python train.py --n_layer=8 --d_model=96 --n_experts=256 --experts_per_token=4 --d_expert=32 --d_shared_expert=64 --activation="squared_relu" --moe_layers=[1, 3, 5, 7] --router_score="sigmoid" --normalize_top_k=true --routed_scale=2.5 --balance_loss=0.00244 --balance_bias=true --router_bias=true --n_groups=4 --groups_per_token=1 --init_std_router=0.0291 --lr_router=0.00232 --vocab_size=8192 --norm="rmsnorm" --norm_eps=1e-06 --tie_embeddings=false --optimizer="laprop" --lr=0.00214 --beta1=0.95 --beta2=0.98 --batch_tokens=[32768, 65536] --seq_len=1024 --train_tokens=641700000 --steps=13562 --dataset="wikipedia_en"
Below are experts of layer 5 (counted from 0) of a mixture-of-experts language model. Rows are named router (the router's row for the expert) and show model dimensions 0-95. Each number is 128 + 24 x the weight over its row's rms, rounded and kept within 0 to 255. Numbers have three digits each.
Before each expert's rows: "comes after" lists some tokens at least twice as common just before its tokens as in all text; "mostly gets" lists some tokens that are sent to it at least half of the time. This comes from a sample of Wikipedia text that the model never trained on. Tokens count by the router's weight.

# expert 114
comes after: "(", ", ", "a ", "; ", "as ", "−"
mostly gets: "distinc", "sub", "responsib", "simul", "affec", "pres"
router:129135166136111100118109132076095151103130125158123163107095119132100146155105136154127118115127143135118160118102127175118156106077151150120108107065115127103107138117118143138144117105110155128161131156076107101115108113112140163099150102142087104125153106166098068139146132123147090132

# expert 135
comes after: "is ", "as ", "with ", "was ", "for ", "of "
mostly gets: "relatively ", "=", "a ", "There ", "mathematic"
router:135137150158082137130117104144140154131183106158123161129084143135131094167116111161104067112114118164136104113128117155141108125151115166097107123108123090104100126154126174115122100114143149140142161130113093157125123116162143158098109079133130126148135117173134095148129134129154078102

# expert 155
comes after: "Gu", "in ", "of ", "on ", "a ", "Las "
mostly gets: "mathematic", "complet", "Atl", "histor", "Ur", "physic"
router:140161158169096099057121125064127157088173113123138141119106158124108147144120101125132135130147130139114144148094099130097149124159129169157128148122152095121112133095101179104124112153103106115117125153114105134135078124130158149099074127148128121145137116145132132130138143162172147138

# expert 142
comes after: "is ", "as ", "with ", ", ", "of ", "was "
mostly gets: "$\\", "En", "a ", "é", "relatively ", "\\"
router:121114127112118139129105085077130163129148099146120168116115147130121109144098113128092091139129114154135108081150103176142112085144125133100129118091131105128111143148117137112143104086118131123085165085122109181121139102161122192088134093146122107142124113143138117178149115128144098115

# expert 239
comes after: "He ", "was ", ", ", "he ", "to ", "and "
mostly gets: "makes ", "scored ", "finished ", "make ", "suffered ", "signed "
router:145150098154127152136132094111103150074147151146156145127104151047103125166088099192119093102132108142127145121132142120163125109110097188126114114132156118107130158127105127144167138125141128127104150098139113131147119099137138159105112122148072143139135162139139157115127160108136118123

# expert 42
comes after: "to ", "and ", "of ", ". ", "\"", "et "
mostly gets: "suf", "programm", "inst", "sof", "af", "identi"
router:170140122116094107132107169060110178075151102139114158113118136106119121129102129145114104119138135118157105085127120103142158127142131142156117126085117140090121135118107152129150116136148153125125091118127136120146104135151176169105096093132083183159128140116119074152148137119102125128

# expert 251
comes after: "'", "s", "es", "of ", "’", "two "
mostly gets: "months ", "weeks ", "seasons ", "minutes ", "her ", "his "
router:129142122150128143112118090140100120124137154142098134107092172138114181141095117127121099133070151172108126125100106138141157151167097164133134146094118125093091104089123142097131126082129112123073147142119142142123105109127155163161120069100123112168133107122116145136121146127134104089

# expert 104
comes after: "and ", "the ", ", ", "to ", "of ", "-"
mostly gets: "inter", "distinc", "sub", "Inter", "person", "Assist"
router:143111119138095103155157159071126163104152104144130133110113151121124154129096152128111120108126161180175167117086155130157138135105150136112087160095122136116119125076117180130128075132137163105113111107080127128128102116168163139122108149142117121144137089129099103143154139125120143137

# expert 30
comes after: "the ", "a ", "s ", "-", "The ", "and "
mostly gets: "exp", "suf", "reduc", "pro", "collec", "recep"
router:137149133130084138127077147110102142121136105136103167158117149117111131135103120128107136123138111100137151074104120171127132107116081115142113130075098093079126160119122148123118084107119126088140147133078123136131104094110176154128137077112128153113149111127138119129191162100142139134

# expert 83
comes after: "| ", ",", ":", "Did ", ".", "2"
mostly gets: "million ", "000 ", "Los ", "cm ", "mm ", "billion "
router:187121099095112151125089091137108144163125110167114200112092114109117180176126141093124105128123123150125123078110119152130135108111103108158149150135145131096119109115102124103151131105142147114163121140137107131171110114161147155121082096130148131119138118136115129133120120097104082103

# expert 122
comes after: "was ", "also ", "were ", "is ", "he ", "and "
mostly gets: "wrote ", "served ", "decided ", "appear ", "serve ", "succeeded "
router:142142123165108140135140117123119141072126130139139148116107127056109124166104111191111093100128134125107155097137133134179115112088112164137098128117180130103126161110104121130166110136163116111104136119127126113150116104111159164094108130161090161131136170117133140133124176109154134119

# expert 228
comes after: "'", ". ", "of ", ", ", "and ", "for "
mostly gets: "their ", "Its ", "whose ", "his ", "Their ", "His "
router:158104156164129145136157123114143129118178140177144152118075120136134128137119099114118110102116109168121096093096116129141134124123099151114082127130100107090077127120100147091163107124095134129151189148108115155127110093150157121119106085097111104135162108125139111151146127109109108088

# expert 159
comes after: "| ", "\"", "of ", "with ", ": ", "for "
mostly gets: "Ex", "imm", "Heav", "stra", "prop", "$\\"
router:164157144145112164126078117084096173130141131160131163136103124116100117128108115108101114072129140139160115129099107105135158167142106147141149163090164099116140127134114175136139097122112122144092103115122139154118114150128185181112096107163111132102150129109120110115152128126152102154

# expert 248
comes after: ", ", "to ", "and ", "one ", "announced ", "said "
mostly gets: "For ", "make ", "makes ", "gives ", "Among ", "prevent "
router:085144130138132169108129144084106139095136113142145135118109160058097153178126101131161102099106120174131150125088132139148116117127111149085098151126137143139094178125145129123149125146139127101093117125116105125115112087145170137121164142176082144145140104112129091132128158115116106130

# expert 69
comes after: ", ", ". ", "a", "s", "er", "ing"
mostly gets: "He ", "She ", "whom ", "who ", "which ", "where "
router:122125145147122150081095117106107124104132145157111122142094163102085164155119130125152073123095120120147153116094108147209146118147126156105132160104070135145100116090106160101133138120131122127100139134153144131147125114150149171094143097129077157118131095141121129134134153122150134119